Below are experts of layer 9 (counted from 0) of a mixture-of-experts language model. Rows are named router (the router's row for the expert), down (a neuron's output weights, with its number) and show model dimensions 256-319. Each number is 128 + 24 x the weight over its row's rms, rounded and kept within 0 to 255.
Before each expert's rows: "comes before" lists some tokens at least twice as common just after its tokens as in all text. This comes from a sample of Wikipedia text that the model never trained on. Tokens count by the router's weight.

# expert 0
comes before: " of", "s", ",", ".", "ed", " in"
router [106 112  97 115 144 201 103  95 106 123 138 156 138 165 113 131 113  92 149  74  91 140 114 100 144 112 178 143 146  91 115 123 173 110 135 134 146 116 133 150 130  96 133 136 120 114  99 112 123 145 135 148 102 110 109 131 120 147 140 169 159  78 129 148]
down0 [121 106 148  88 129 122 144 115 187 133 145 116 100 145 119 137 139 122 117  99 119 114 121 147 100 131 126 117 143 106 139 114 135 139 147  99 106 140 123 143 141 135 118 106 120 173 126 140 120  76 127 115 134 194 118 117 126 114 161 137 144 137 124  99]
down1 [ 99 140 118  85 114  97 152  88  97 123  97 133  90 142 146 141 117  56 168 117 159 135 118 117 130 178 103  83 147 141 133 100 130 126 115 141 134 122 120 120 210 121 112 159 118 146 131 176 161 121  99 174 117 128 133  98 144 124  98 126 127  90  99  92]
down2 [117 105 140 156 110  97 108 103 122 138 102 132 106 120  86 121 133 151 137 127 162 108  82 125 151 140 149 122 161 130 155  88 183 109  85 148 151  81 120 131 114 117 129 144 116  86 113 133 157 139  84 142 153 121 124 129 107 102 171 129  95 115 124 104]
down3 [ 95 174 149 131 131 114 111  92  90 131 117 126 101 168 146 120 119 158 107 124 115  77 105 147 159 101  98 165 123 117 130 159 158 117  93 126  98 123 125 129 145 131 145 106 196 129 155 127 131 146 149 150 118 145 123 128 191 101 101 101 157 129 124 105]
down4 [119 107 116 177 140 116 109 151 164 128 128 134 155 116 114 135 111 101 106  85 135 136 132 151 161 115  73 150 101 101  83 109 111 127 127 148 123 152 130  99  77 125 107 126 166 125 165 103 155 115 119  83 157  94 125 136 120  93 105 104 170  92 108 149]
down5 [ 75  92 119 141 151 130 134 122 158 111 104 147 147 132 167 112 144 148 101 101 108 139 147 112 141 161 106 120 133 174 123 147 133 115 111 138 150 155 132  91 154 112 130 141 200 204  87 134  84 166 132 120  99 149 109 123  95 141 162 165 115 127 149 182]
down6 [106 128 135 142 124 113  73 140 131 140 116 141 111 144  82 148 137 111 165 162 163 123 100 119 155 135 101 117 119 154 110 143 118 133 139 108 121 120 120 128 131 148 118 132 151 109  92 103 111 141 106 118  68 151 122 145 164 167 150 134  92 147 142 108]
down7 [172 116 138 150 137 167 130  72 141  97 112 102 129 116 123 111 132 134 139 145 123 120 106 146 159 116 133 125 123 144 126 121 130 117 155 155 118 136 132 147 143 138 108 168 153  92 140 199 121 183 146 119 113  81 140 129 134 134  72 139  92  87 132 138]
down8 [112  77 149 114  83  96 145 141 154 130 125 152 133  86 128 148 135 134 100 114 100 103 128 116 145  99 111  75 101 150 136  86 139 146 147 130 117 124 148 100 134 129 131 139 141 132 170 110 141 148 144 160 128  97 121  98 111 169 121 105 126 135 156 116]
down9 [154 123 132 129 165  94 147 143 124 150 143 106 143 136 140 108 109 103 100 104 154 148 108 160 185 150 123  90 143 152 143 142 113 123  99 142 117 114 157 126 142 129 157 128 131 144 127 114 151 130 122 124 139 167 139 146 102 157 137 116 106 118 166 120]
down10 [128 145 102  62 121 123 128 142 104 170 118 153 125 150 131 154 114 103 115 139  99 149 146 112 141 171 103 160 173 132 114 138 115 134 125 133 121  89 125  98 150 128 130 115 138 143 121 100 113 127 126 149 135 148 155 155 136 206 136 154 102 130 125  97]
down11 [135 106 128 112 110 153 122 160 103 109 122 172 106 164 131 129 132 137 113 132 116 159 126 107  91 126 150 122 136 133 115 169 146 136 145 142 132 143 163 167 113 124 120 118  97 101  90 125 130 102 125 184  81 113 134 123 166 126  98 106 129 134 143 152]
down12 [163 174  98 134 141  61 163 115  94 120 165 151 124 135 139 118 128 113 120 155 128  83 106 128 155 110 101  96 117 117 125 129 123 136 148 149 147 104 146 127 114 136 104 135 172 103 177 100 124 145 144 157 131 170  96 127 122 127 110 130 164 158  88 151]
down13 [ 97 112 119 128 166  96 102 125 155 116 110 137 108 188 139 144 158 112 123 118 128 117 157 131 132 116 142  78 143 164 125 137 134 146 135 121  96 140 131 163 133 124 130 143 114 134 148 146 141 151 122 177  84 104 101 128  92 106 157 170 130 120 112 157]
down14 [103 118 130 109 129 139  86 117 131 147 135 153 121 153 131 104 121 114 168 164  88 131 150 127  99 122 138 173 111 135  91 108 109 122 125 111 115  90 120 136 130 115 119 166 123 138 127 129 161 154 114 117 136 141 137 149  92 109 117 117 116 173 158 144]
down15 [154 114  72 135 159 182 145 125 122 151 138 161 132 133 122  92 113 132 128 139 103 139 128 144 132  95 144 150 153 160 112 136 101 130  95 108  87 145 129 115 152 133 126 110 100 150  98 123 107 120 130 136 158 116 118 159 120 117 130 156 120 120 176 137]
down16 [138 112 126 105 102 128 110 123  81 117 121 125  53 139 135 134 136 128 116 109 129  89  93 123 127 139 130  61 122 126 106 125 171 166 141 144 116 146  97 124 132 138 142 187 139 153 140 159 110 143 127 137 151 117  92 135 124 129  86 129 130 100 152 121]
down17 [126 144  91 172 126 147 100 117 162 154 143 105 157 167 138 125 131 137 178 207 138 140 149  79 115 158 129 146 111  97  82 123  89 172 117 125 109 119 164 138 102 150 158 116  98 146 116 150 156 134 111 134 141 135 135 134 162 138 122 138 134 123 116 118]
down18 [113 128 137 131  98 136 128 131 149 171  85 120  91 108 111 114 121 114 103 130  94 100  95 111 105 146 127 129  86 112 140 121 133 148  98 152  79 128  92 137 120 120 149 138 160 112 153 131 116 126 163 177 137 148 117  96 175 146 116 129 136 118  73  97]
down19 [119 141 181 124 117 160 122 131 143 132 120 114 135  98 130 140 128 129 122 179 174 115 162 109 151 150 130  98 142 161 158  85 125 186  99 118 152 111 123 132 104 126  89 117 137 129 147 110 153 105 147 132 158 107 139 108 144 134 195 133 145 137 152 112]
down20 [124 127 107 125 118  63 125 141 126  88 112 137 157 156 110  66 170 102 124 159  94 171 131 138 119 147 153 137 124 130  94 114 127  72 100 125 173 174 118 121 167 131 111 156 144 141 121 129 116 155 141 110 151 128 132 116 141 105 139 148 143  94 102 131]
down21 [130 112 132 133 108  88 155 147 126 121 126 162 106 109  63 135 146 105 161 143 162  95  91 114 115 115 170 111 152 128 120 115  98 136 119 106 119 134  96 138 135 145 134 141 111  70 164 120 118 116  95 104 145 147 135 112 158 132 135 129 101 152 136 108]
down22 [143 164  80 153 158 134 127 107 138 136  82 140 151 114 141 176 114 114 134 148 103  95 124 163 151 125 150 121 182  89 149 125  86 133 131 100 134 146 178  97 143 111 132 140 126 101 143 109 159 119 115 143 146 149 111  90 127  98 112 121  90 167 129 106]
down23 [ 82 108  75 126 171 147 109 126  91  97 100 138 109  99 129 165 156 115 141 121 133 115 130 105 128 109  96 126 106 147 101 183 145 131 117 144 176 137 130 138  94 136 129  89  99 121 171 101 122 154 103 149 138 107 141  81 111 106 108 125 127 134 143 133]
down24 [117 121 144 120  87  79 163 139 100 171 135 137 158 136 115 155  71  94 144 136 127 139 138  96 155 106  78 131 115 141 176  90 131 112 145  92 126 126 118 125 154 115 121 137 120 153 110 100 107 119 133 121 108 126 101  94 141 132 158 146  88 125 162 100]
down25 [148 101 132 167 147 157 179 141 130 113 121 148 142 106 124 127 137 129 134 105 126 104 163 138 103  79 165 118 112 120 182 126 102 133  85 118 100  90 130  88 123 140 146  85 144  97 125 131 122 143 183 128 121 137 123 109 110 152 121 109  96 175 113 119]
down26 [ 77 132 123 134 134 126 153  92 115 116 103 142  69 121 133  91 135 144 106 112 112 151 129 132 119 159 144 101 131 121 123 161 137  85 106  95 151 103 141 109 143 117 105 141 106 134 126 122 122 134  91 147 141 181 125 120 159 105 129 119 128 150 107  62]
down27 [126 158 106  98 167 139 122 115 163 117 122 137 131 118 135 108 162 137 128 110 111 103  87 151 153 121  87 155 127 154  96  93 122 163 104 137 116 126 132 146 152 103  88 154 134 103 103 124 132 139 107  61 164 105 117 107 156 139 132 167 121 115 116  94]
down28 [150 112 130 122 140 132 153 164 141 103  83 148 144  98 134 120  77  77 142 177 149 179 127 111 155 144 123 145  82 125 113 114 166 117 107 144 111 124 125 103 125 127 149 106 105 112 129 109 117 130  73 154 150 121 146 115 152 130  94 163 121 134 138  99]
down29 [ 82 106  96 138 139 140 139 118  95 166 132 136 168 111 108 157 141 104 121 142 159 150 113 144 155 132 134 162  93 117 131 107 123 127 133 123  86 106 153  92 146 114 124 154 128 162  83 149 141 126 147  93 141 129 123  84 108 134 110 143 162  95  94 149]
down30 [129 127 123 104 126 139 177 107 101 136 139 117 122 145 140 101 141 147 147 117  88 138 101 161 150 150 129 102 120 144 114 141 159 135 156 122  97 103 102 141 132 136 114 151 119 103 144 110 128 150 114  64 120  94 118 165 120 161 153  78 136 142 164 125]
down31 [129 134 157 143 114 150 134 129 178 128 140 129 166 101 110  84 130 119 106 110 110 114 125 173 139 149  83 136 151 147 117  86 163 162 141 173 130 134 183 164 145 107 107 107 155 132 103 164 106 135 172 141 109 113 129 106 133 184 142 119 111 116 144 179]
down32 [114 130 154 128  92 133 122 155 126 121 121 128 114 110 125 148 164 170 146 113 137 100 117 101 165 123 101 152 162 146 131 156 123 113 126 137 107 129 103 124 107 119 126 139 142 126 150 140 119 108 148  91 120 149 143 141 127 149 144 143 118 184 106 133]
down33 [124 148 135 122 163 144 111 140 127 143 131  90  98 130 134 134 146 141 160 103 134 141 115 146 145 137 127 123 119 118  98 138 158 110 115 126  96  98 123  87  75 101 196 103 125 135 128 143 146 129 151 135 118 142 121 163 122  96  80 117 124 132 146 167]
down34 [124 126 133 140 124 149 121  98 132 147 138 148 178 104 148 121 154 111 131 130 154 118  96 119 125 102 121 102 137 125 130 103 167 111 107  93 160  94 152 145  92  94 127 195 114 114 143 101 133 129 149 120 158 116 124 139 102  72 156 197 120 140 102 133]
down35 [ 92  90  76 129 137 171 117  62 121 120 144 141 110 126 148 116 130 162 104 105 114 143 134 133 141 120 135 105 120 147 140 146 119 109  96 122 124 113 150 134 129 121 156 182  52 168 123 152 104 150 102 138  69  91 152 107 137 120 105 109 130 138  82 129]
down36 [116 138  98 136 123 140 135 101 144 162 130 140  65 141 164  96 123 148 144 129 118 149 147 155 121 127 109 147 133 110 100 162 134  95 123 127 143 100  76 133 147 182 145 112 143  90 123 126 136 121 116 132 116 123 122 113 132 115 123 145 166 137 106 168]
down37 [116 118 129 167 104 138 132 147 121 153 140 130 133 134  92 110 113 150 125 142 108  61 150 107 142  91 153 140 119 127 139 171 119  97 150 135 105 124 142 113 135 138 164  96 101 113 134 128 164 121 108  85 148 119 142 122 184 137  70 121 135 126 138 109]
down38 [114 102 119 132 131 103 134 103  92 149 115 155 114  88 152 175 143 150 132 110 122 126 149  85  79 151 133 131 108 118 134 132 132 103 157  99 133 112 136 107 125 108 163 126 131 162  73 145 136 121 141 159 110 135 104 132 130 136 146 114 166 138  91 137]
down39 [133 129 148  94 153 131 119 126 115 100 150 147 106 174 126 134 137  94 110 104 125 126 113 100 148 123  92 164 131 104 152 156 107 158  99 145 151 142 192 110 173 159 122  88 128 120  88  93 106 112 111 110 115 115 120 134 128 185 161 152 129 136  96 125]
down40 [125 147 163  97 144 122 121 104 155 151 112 116 146 100 131 188 140 106 146 130 131 132  86 122 120 152 110 117 122 147 170 144 144 172 137 123  91  63 130 105 130 101  80 155 106 132 125 131 168  95 127 126 131 130  79  82  84 119 146 129 131 134 133 119]
down41 [114 127 186 142 148 155 104 138 119  94 100 106 127 100 151 133 139 151 101 145 133 105 145 135 108 147 174  95 145 150 110 155  98 139 130 142 123 108  93  95 161 106 130  89 107 155 119 107 142 135 145 127 140 152 138 106 140 110 158 109 142 123 152 120]
down42 [137 141 144 110 146 109 103 170  85 165 112 125 120  91 146 113 123 103 165 140 150 141 126 140  85 138 126 104 112 171 142 159 164 107 156  89 120 127 137 124 120  89 104 105 117 146 151 138 113 141 130 104 110 130 149 130 121 136 133  86 116  65 127 123]
down43 [111 145 151 112  88 155 134 126 112 182 123 118 104 136  89 144  99 121 112  99 117  97 153 148 154 111 105 139 139 107 133 123 111 109 119 129 125 137 137 109 118 139 110 130  92 163 174 134 114 118  91 160 131 101 144 136  82  81 168 117 172 109 133 119]
down44 [108 159 105 169 148 137 108 117 120 135 153 125 112 121 140  97 120 111 165 166 124  96 169 132 117 110 122  66 112 146 145 131 100 133 119 130 126 160 141 148  81 122 126 134 107 111 116 170 155 130 153 125  97 115 125 126 133 168 123 137 106 171 125 109]
down45 [103  86 112 120 192 122 147 105 110 132 156 123 151 112 127  86 147 114 123 134 144 184 160 141 133 137 123 145 126 152 123 121 123  95 108 181 115 122  93 105 180 137 132 124 103 131 117 111 149 144 150 146 125 146 121 125  76 111 140 164 100 137 150  87]
down46 [130 135 124 113  98 172 136 118 144 107 113 130 151  91  90 107 143 122 105 117  95 146 111 113 127 164 148 126  88 137 136 184 113 122 145 138 105  91  95 114 133 131 142  97 148 121  80 156 138 145 118 154 106 124 124 159  50 104 112 140 162 128 134 125]
down47 [ 81 115 109 163 175 138 128 108 106 123 153 125 143 119 159 128 139 121 100  96 111 117 156 136 124 177 126 130 105 102 110 118 146 136 106 118 126 138  52 121 135 104  97 134 142 133  91 169 127 123 107 143 139 149 130 124 101 109 128 161 111  96 118 134]
down48 [122 169  96  60 105 132 148 164 113 129 117 112 100 101 123 136 164 143 131 129 134 141  70 105 136 148 126  84 125  99 138  93 116 125 159 121 145 136 116 146 120  97 136 130 153 131 125 134 125 131 129 113 151 126 145 115 101 167 113 149 167 114 146 150]
down49 [165 138  99 131 112 135 123 134 124 125 146 148 166 118  86 127 171  94 130 162 124 116 154 132 132 116 119 166 129 141 131 169 101 166 120 133 111 151 102 106 190 163 171 136 130 152 138 143 182 131 135 103 153 142 130 141 115 161  99 172  83 147 139 159]
down50 [141 153 133  57 126 129 126 127  84 159 109  84 131 110 111 130 149 110 136 112 164 211 127 121 116 116 116 150  82 135 140  84 140 117 110 154 178 110  86 119 143 101 161 117 153 143 121 161 126 137 160 183 147 123 135 180 132 134 118 115 124 129 141 118]
down51 [137 132 108 100 187 125 102 130 156 118 160 139 101 125 110 147  98 128 104  87 126  90 139  95 167 128 127 141 134 152 136 128 139 123 124 122  79 167  94 110 123 138 103  99 125 159  87 168 130 177 139 153 127  95 146 139 160 152  96 125 124 106 126 173]
down52 [ 99  76 134 123 146 151 160 158 119 135 130  96 142 157  93 116 165  99 177 102 120 124  84 122 141 140 120 106 149 124 123 132 118 154  81  94 114 145 117 104 123 126 102 137 126 122 155 122  95 103 156 151 155 145 155 109 140 151 130  95 111 127 154 158]
down53 [134 118  94 130 107 167  64 113 134 100 163 138 105 153 137 128 106 146 138 146 111 117 132 106 149 136 113 122  65 128 111 188 128 147 116 111 180 120 115 116 147 113 128 147 121 118 121 142 121 171 120 120 100 108 125 143 178 110 128 114 129 124 104  90]
down54 [131 161 118 120 127 151 109 134 145 120 138 125 142 143 102 128 147 139 145 158  86 113 115  87 103 125 141 148 172 104 119 144 162 136 156 150 119 102 131 144 150 130 127 120 116 143 150 129 131 117 104 115  96 101 143 120 130 106 196 125 152 137 148  88]
down55 [ 83 121  89 159 155 144 149 119 135 113 102  80 138 109 132 150 132 148  83 146 127 102 143 148 129 184 137 122 101  85 143 120 118 140 164 162  97 115 120 122 121 147 114  89 133 135 114 153 148 132 122 159 129 174 144 128  71 143  93 120 105  87 139 135]
down56 [119 110 131 156 140 113  80 130 112 146  85 113 119 121 114 149 143 166 139  70 113 148 143 164 107 161 118 127 127 131 172 148 147 119 128 137 136 159 106 148 120 131  64  96 114 150 137 154 146 127  77 101 107  91 115 138  93 101  96 138 152 169 133 144]
down57 [117 120 128 187 103  97 141 135 202  99 119 113 111 129 168 183 115 119 110  83 150 111 105 122 150 126 115  94 130 134 142 167 120  60 146 157 135  97 151 128 142 136 139 142 155 120  90 129  97 148 120 146 119 110 152 130 126 127 159 113 126 103  95 114]
down58 [ 96 115 114 139 113 142 127 101 103  97 106 154 127 126 157 135 106 150 113 114 141 148 143 139 129 115  84 132 102 173 141 120 130 119 124 168 142 113 149 153 125 168 134 159  89 101 125 136 132 173 111 137 139 164 133 136 159 153 137 119 111 140 117 101]
down59 [104  96 128 109 147 198 130 105 112 128  87 100 157 179  90 111 158 126 131 120  60 141 131  89 124 111 143 124 120 143 129 142 127 136 120 137 133 135 141 124 109 110 101 113 138 155 125 152 129  80 147 170 147 152 142 127 112 131  67  83 165 151 165 135]
down60 [104 119 132 113 123 119 177 107 144  92 109 118 149  98 153 146 191 141 127 132 121 164 140 130 125 142 107 117 117 116 147  84 156 123 141  68 163 144  88 151 132 110  95 135 163 134 118 123 106  83 122 114 147 150 122 107  67  66 145 106 146 128 171 111]
down61 [133 169 158 153  86 129 144 157 138 117 156 156 105 151 114 148 102 154 101  87 160 135 146 158 110 118  97  99 113 145 142 133 151 146  96 134  95  97 189 110 105 174 142 126 122 136 130 158 162 163 123 148 105 130  95 167 131 145 137 134 154 133 124 141]
down62 [109 141 132 124 127  94 137 121 113  97 166 147 143 153 201 145 101 167 117 122 126 125 113 176 139  79 152 111 123 113 151 174 110 159 155  77 110 105 157 118 141 129  94 177 138 162 132 160 136 112 142 173 120 129  99 129 123 160 155 145 104 136 120 111]
down63 [101 162 108 145 173 174 106 117 125 136 161 119 146  91 114 116 132 113 104 139 121 129 111 127 118 141 141  55 111  99 100 100 149 123 103 113 153 110 159 120 123 143 131 141 105 106 140 114 131 107 139 131 173  94 116 130 112 133 124 117 135 152 131 127]
down64 [114 131 128  84 111 117 145 120 185 126 102  97 128 144 154 140 175 111 149 131 163 133 157  86 134 148 151  77 160  96  81 104 136 122 140  60 141  99 172 125  81 139 122 145 127 141 122 119 137 118 101 133 141 148 130 100 107 142 135 167 108 158 126  96]
down65 [ 97 167 128 169  92 160  85 119 135 109 106 114 161 126 122 106 115 112 100 163 122 124 117 147 153 127  96 129 111  88 120 114 118 137 110 161 102 144 111 114 150 116 139 151  68 182 172 149 147 143 129 182 181 133  55  96  98 126  74 116 115 153 126 173]
down66 [164  93 125 108 152 144 119 123  94 170 144 131 153 127  77 148 155 165 111 121 122 134 133 139  96 113 164 113 195 147 145 133 109 136 109 155 139  93 115 117 153  96 135 100 160 106 146 136 126 150 161 155 137 160 120 164 127 109 127 106 136 145 154 123]
down67 [163 139 156 122 111 127  88 159 120 127 141 116 158 107 118  57 149 131 148 123 105 138 122 120 126 135 148 186 145 155 170 130 110 140  99 126 112 119 116 113 117 172 133 119 113 105 139 127 171 122 106 134 163 161 114 116  96 141 113 167 136 128 135 138]
down68 [154 127 132 150 135 129 132  76 126 112 174 134 127 113 104 138  66 163 121 136 164 125 102  92 118 189 117 144 114 110 108  98 105  99 162 106 207 111 146  95 124 142 134 139 108  97 134 158 146 144 109 142 128 139  95 124 134 175 168 125 100  57 155  92]
down69 [126 158 115 102 125  61 137 102 141  92 116 121 106 165 100 156 117  93 122 129 158 142 135 123 156 146 128 150  95 136 146 167 126 155 116 176 102 114 108 115 142  98 192 127 134  91  73 112 119 124 166 121 102 122  90 146 106 125 135 106  48 164 136  93]
down70 [144 143 147 133 127 138  83 175 146 142 122 159 156 141  92 159 127 153 192 133 134 138 132 104 132  80 120  99 140 108 149 136 110 120 113 110 148 135 183 144 107 102 100  86 113 102 118 106  98 151 139 133  98  99  97 162 114  74 135 145 146 140 158 163]
down71 [111 134 148 122 127 142 162 133  99 138 153  85 113 102  96 120  99 148  69 128 155 108 110 109 105 169 127 135 155 120 153 124 179 101 153 123 121 130 149 141 149 154 117 123 149 119  81 138 139 131 183 162 106 116  99 129 119 161  92 161 109 123 108 160]
down72 [133 135  99 148 124  93 163 145  90  90 122 175 152 113 111 121  84 178 141  79  91 130  81 139 187 127 117 108 137  93 151 142 126 136 124 144 141 118 132 191 140  94 138 103 133 109 176 146 124 137 129 163 114 138 163 112 104  72 112 121 119 172 111 154]
down73 [168 145 153 143 140 133 157 123  82 149 140 117 153 139 143  89 133 156 120 124 122 121 132 115 112 122  90 107 121 110 113 150 134 127 128 139  91 113 152 130 163  92 132 144  94 133 130 122 176 155  91 107 110 133 148 167  79 175  96 107 104 137  86 168]
down74 [146 130 127 125 164 106 136  93 136 159 150 132 108 151 108  98 145 118 120  91 163 124  93 100 114 137 101 137 107  98 101 145 165 157 132 129 157 154  99 128 138 143 137  71 163 133 185 134 157 123 139 143 119 135 131 156 139 109 145 154 135 166 149  95]
down75 [163 127 146 108 126 136 147 137 125 130 133 130 113 146 161 104 165 143 120 125 168 158 120 161 125 160 165 117 139 126 111 142 115 117 132 113 133 110 101 128 182 135 153 114  95 149  96 149 153 161  92 124 114 118 135  96 169 120 108 120 128 105 137 145]
down76 [129 104 144 127 133 178 175 132  92 136 136  76 123 124 108 118 131 122 109 108  90 105 121 105 148 162 125 104 171 158  87 127 134  83 135 157 158 125  97  76 169 129 124 125  91 110  86 118 119 129 120 161 143  78 151 153  83 163 113  79 160 141 132 130]
down77 [134 102 150 136 125 118 109 170 137 119 146 101 122 145 138 100 146 163 154 162 136 139 161 139 118  92 132 175 106 112 131  84 100 150 112 114 143  93 107 142 125  94 150  92 110 135 108 105  51 165 122 134 146 139 139 132 149 101 149 147 130 138 113 171]
down78 [124 124  96 150 130 141 118 124 139 109 122 113 135 137 139 140 148 119 118 118  80 151 147 105 139 159 147 133  92  93 104 118 150 103 109 119  99 195  89 104  74 179  66 129 114 177 133 135 126  97 156 141 124 148 108 127 124 130  65 144 142 141 171 112]
down79 [130 111 104  91 115 122 161 125 108 136 151 120 145 160 107 116 124 123 103 117 167 188 101 165 139 150 109 100 187 132 139  86 176  73 156 137 124 132 157 119 150 139 156 146 132 125 123  98 180 121  82 144 124 130 136 101 106 122 143  96 164 119 133 166]
down80 [128 113 124 150 116 147 112 126 145 117 119 103 123 114 106  91  89  81 149 134  95  95  88 125 157 176 162 118  98 152 125 115 139 106 127 104 139 135 163 102 116 162 132 144 105 130 149 132 118 127 120 126 135 156 121 105  73 149 126 138 134 163 151  69]
down81 [167 129 127 155 166 116 153 114 125 144 102 160 106 140 109 127  82  92 121 156 142 123 152 124 135 143 120 192 148 124 141 136 136 155  92  75  99 118 106 154 142 145 150  92 124 156 110 149  69 124 162  93  89 159  88 134 134 125 144 181 146  82 149 124]
down82 [151 137 165 163 156  97 115  86 139 131 134 118 122 121 123 138  87 166  90  92 164 121 144 112 154 147 109 119 181 116 155 145 139  68 134 134 159 105 130 143 107 140 110 137 124 134 152 150 162 140 178 142 128 146 183 153 118 182 171 159 155 131 131  97]
down83 [147 117 132 123 158 120 170 156 124 101 111 106 134 163 120 105 105  76 151 122 140 116 138 144  72 110 112 118 137 164 136 114 147 112  98  88 140 110 140 107 172 129  30 124 121 141 122 123 165 113 124 115 117 125 153 126 119 117 114 110 121  91 143 166]
down84 [129 138 118 131 143 149  98 116 171 150 115 114 112 124  97 169 122 122 112 156 133 119 167 165 171 127 132 135 142 143 167 103 151 164  64 136 122 101 111 177 121 158 113 118 100 148 120 124 123 130 149 144 160 136 153 137 108 141 124 131 172 159 122 113]
down85 [125 153 114 127 118 146 169 120 110 132  88 159 139 144 100 169 192 146 136 114 115 105 143 188  81  74 127 134  84 145 145 106 117 160 139 107 158 122 158 139 112 128 115 140  87 131  78 125 136 115 133 145 142 135 151 154 129  96 107 174 120 109 157 107]
down86 [129  89 117 142 151 177 170 117  95 122 111 115 108 174  86 152  92 114 131 138 126 145  69 100 148 142 125 100 177  88 136 108 140 138 118 148 116 143 109 134  88 123 185 114 141 134  94 115  93  97 137 134 140 122 139 123 114 113 129 123 121 112 130  82]
down87 [139 105 108 137 134 157  91 128 108 130 120 113 118 113 186 128  93 102 145 131 127 157 115 139 125 138 125 133 154 115 151 118 101  87 133 109 155 145 129 156 135 132 150 145 131 125 182  78 120 120 169 124 124 154 121 139 146 107 119 125 123 145 113  95]
down88 [159 124 122 153 189 129 148 108 175 155 118 131 162 147 127 121 101 119  69 121 139  74 120 135 132 117  82 137 167 133 181 145 140 131  73 145 114 134 130 185 107 144 126 113  97  78 132  94 128 113 120  77 148 121 128 138 114 134 119 120 140  88 130 126]
down89 [139 166 137 119 106 155 115 126 174 128 111 120 126 111 112 101 144 179 116 143  79  82 117  84 147 150  89 147 109 118 142 124 120  76 136 136 135 132 146 134 143 115 166 161 137  92 130 132  84 133 127 145 169 140 107 138 118 116 162 123  80  66 116 123]
down90 [141 147 158  97 119 147 128 155 129 104 167 143 149 129 119 127 144 153  66  95 143  93 122 130 134 151  99 113 129 181 155  86 167 128 164 132 164 150 158 115 118 120 116 142 159 143 159 112 118 124  91 121 122 147 152 113 147 105  79 151 151 125 105 118]
down91 [130 120  90 125 117 119 129 108  99 120 107 111 124 132 123 176 166 144 126 122 104 106 154 150 159 125 118 116 125 164 126 152  85 124  70 105 154 154 142 108 183 113 121 118 107 184 119 150 147 131  95 174 110 135 135 132 120 118 136  99 156 149 145 143]
down92 [108  86 146 123 147 133 119 132  61 123 136 120 106 111 100 104 135 156 125 128 141 110 125 111 105 115 170 137 163 170 113 148 102 139 158 158 134 113 144 155 143 136 128 117 116 152 163 127 161 106 118 155 121 127 118 178 122 118 134 159 126 156 113 101]
down93 [115 127  98 110 145 122 160  96 109 126 123 118 111  94 118 127 122 107 110 101 106 124 139 118 171 104  91 118 175 120 153 179 101 148 106 117 136 120 112 138 107 136 121  94  85 144 123 101 153  98 147 166 121 106 142 137 132 142 109  83 115 152 102 125]
down94 [ 96 136 141 135 126 132 158 120 123 144 144 170 118 100 115 167 106 101 179  92 117 155 122 108 128 148 135 120 133  75 108 101 140 102 120  78 134 110 119 106 112 141 112  69 110 119 137 123 152  93 109 126 117 131 164  54 139 101 181 136 137 143 158 126]
down95 [127 131 153 128 155 111 152 131 156 111  83  67  96 151 160 137 108 140 127 112 110 125 146 136 163 142 113 139 145 113  80 140 109 168 105 147 107 172 144 102 132 137 140 114 124 166 141 134 102 124 123 111 124 125  94 136 151 141  90 125 165 131 150 149]
down96 [111 163 165 100 153 146 131 135 120 169 121 125 143 105 132 112 146 126 136 115 123 100 147  79 131 135  93 147 133 142 111 115 144  88 147  93 137 106 114 121 138 115 138 128 101 101 125 165 152 136 160 128 158 141 132 139  95 117 132 175 119 127 145 157]
down97 [121 129 100 167 109 101 129 145 124 132 102 142  76  97 158 141 154 107 140 110 151 104  86 107 127 113 132 148 127 104 120 136 139  86 105  92 158 139  99  74 119 129 138  83  90  98 100 153 129 166 116 136  92 102 140 142 114 161 109 127 128 150 154 149]
down98 [119 119 131 112 151 114  50 147 153 104  86 127 116 157 114 160 109 120 171 140 157 151 112 159 102 131 161  95 154 144 136 128 152 160 117 162 124 122  91 127 125 161 162 131 115 141 106 133  73 120 160 154 110 106 139 110 111 126 148 123 139 138 169 112]
down99 [153 117  85 122  96  91 121 126 122 115  92 175 110 153 150 100 129 124 115 161 146 167 122 128 134 157 120 146 105 115 139 138 145 133 101 140 136 147 120 129 164 149 147 119 142 114 112 129 111 183 157 111 124 119 150 122 113 157 131 114 126 115 101 121]
down100 [131 116 103 129 140 113  88 147 105 118 118  82 125  75 137 133 121 130 117 105 132  92 129 165 141 115 143 120 112 111 143 130 129 138 146 129 162 172 130 159 129 119 142 110 126  93 117 137 125 144  99 157 113 155 125 155  80 135 157 114 129  98 145 108]
down101 [124 154  90 127 106 144 122 148  82 106 131 147  77 142 123 169 134 137 186 136 140 134 125 139 121 128 129 129 145 102 106 163  88  90 185 139 152 133 125 130 116 113 148 175  86 119 162  96 166 142 150 127 104 134  87 128 116 145 141  66 147 159 154 150]
down102 [148 157 163 142 131  84 123 119 167 111 144 174 118  95 134 154 125 124 124 128 132  95 142 137 153 120 190 143 191 116  89 107 151 120 144 125 137 120 134  96 124 114  98 138 131 148 105 120 132 104 111 122 101 148 129 112 130 157 122 134  91 132 181 148]
down103 [120 115 130 177  68 158 179 123 111 165 131 125 122 142 162 123  98 106 134  75 120 158 142  82 144 127 115 109  85 155 104 134 132 109 105 149 130 197 182 148 123 156 118 151 111 117 155 127 127 135 121 158 138 133 112 123 143 115 116 114 147 112 108  90]
down104 [164  83  90 149 130 121 138  96 100 103 147  89 104 143 136 134 115 130 166 148 121 131 134 103 139 131 154 131 139 154  83  97 115 134 133  92 120 125 175 127 139 151 131 146 155 112 156 133 134 122  93 100 115 158 136 153  98 191 124 126 115 125 145 148]
down105 [ 96 123  90 145 113 152 114 127 152 143 123 133 127 124 129 156 137 106  80 112 144 126 142  97 116 142  96 123 147 113 121 155 152 163 130  95 105 145 112 167 141 156 135 143 118 130 110 163 124  91 125 104 129 140 115 142 146 118  67 150 133 134 157 163]
down106 [156 125 156 118 136 165  88 137 134 135 139 119 129 122  98  96 183 135 112 133 120  91 126 126 110 149  94  94 142 131 102 144 102 123 137 117 128 117 162 125 132 137 129 149 134 122 103 156 127 126 114 136 123 172 124 118 141 163 127 135 128 102 113 104]
down107 [144 129 124 109 123 129 126 132 127 141 165  84 128 163 121 112 103 164 126 118 108 130 122 169 138 129 148 102  84 142 173 160 152 128 114 117 127 146 103 152 133 147 127 126 161 119 172 113 136 138 100 115 157  89 119 135  84  89 158 124 167 114 112 147]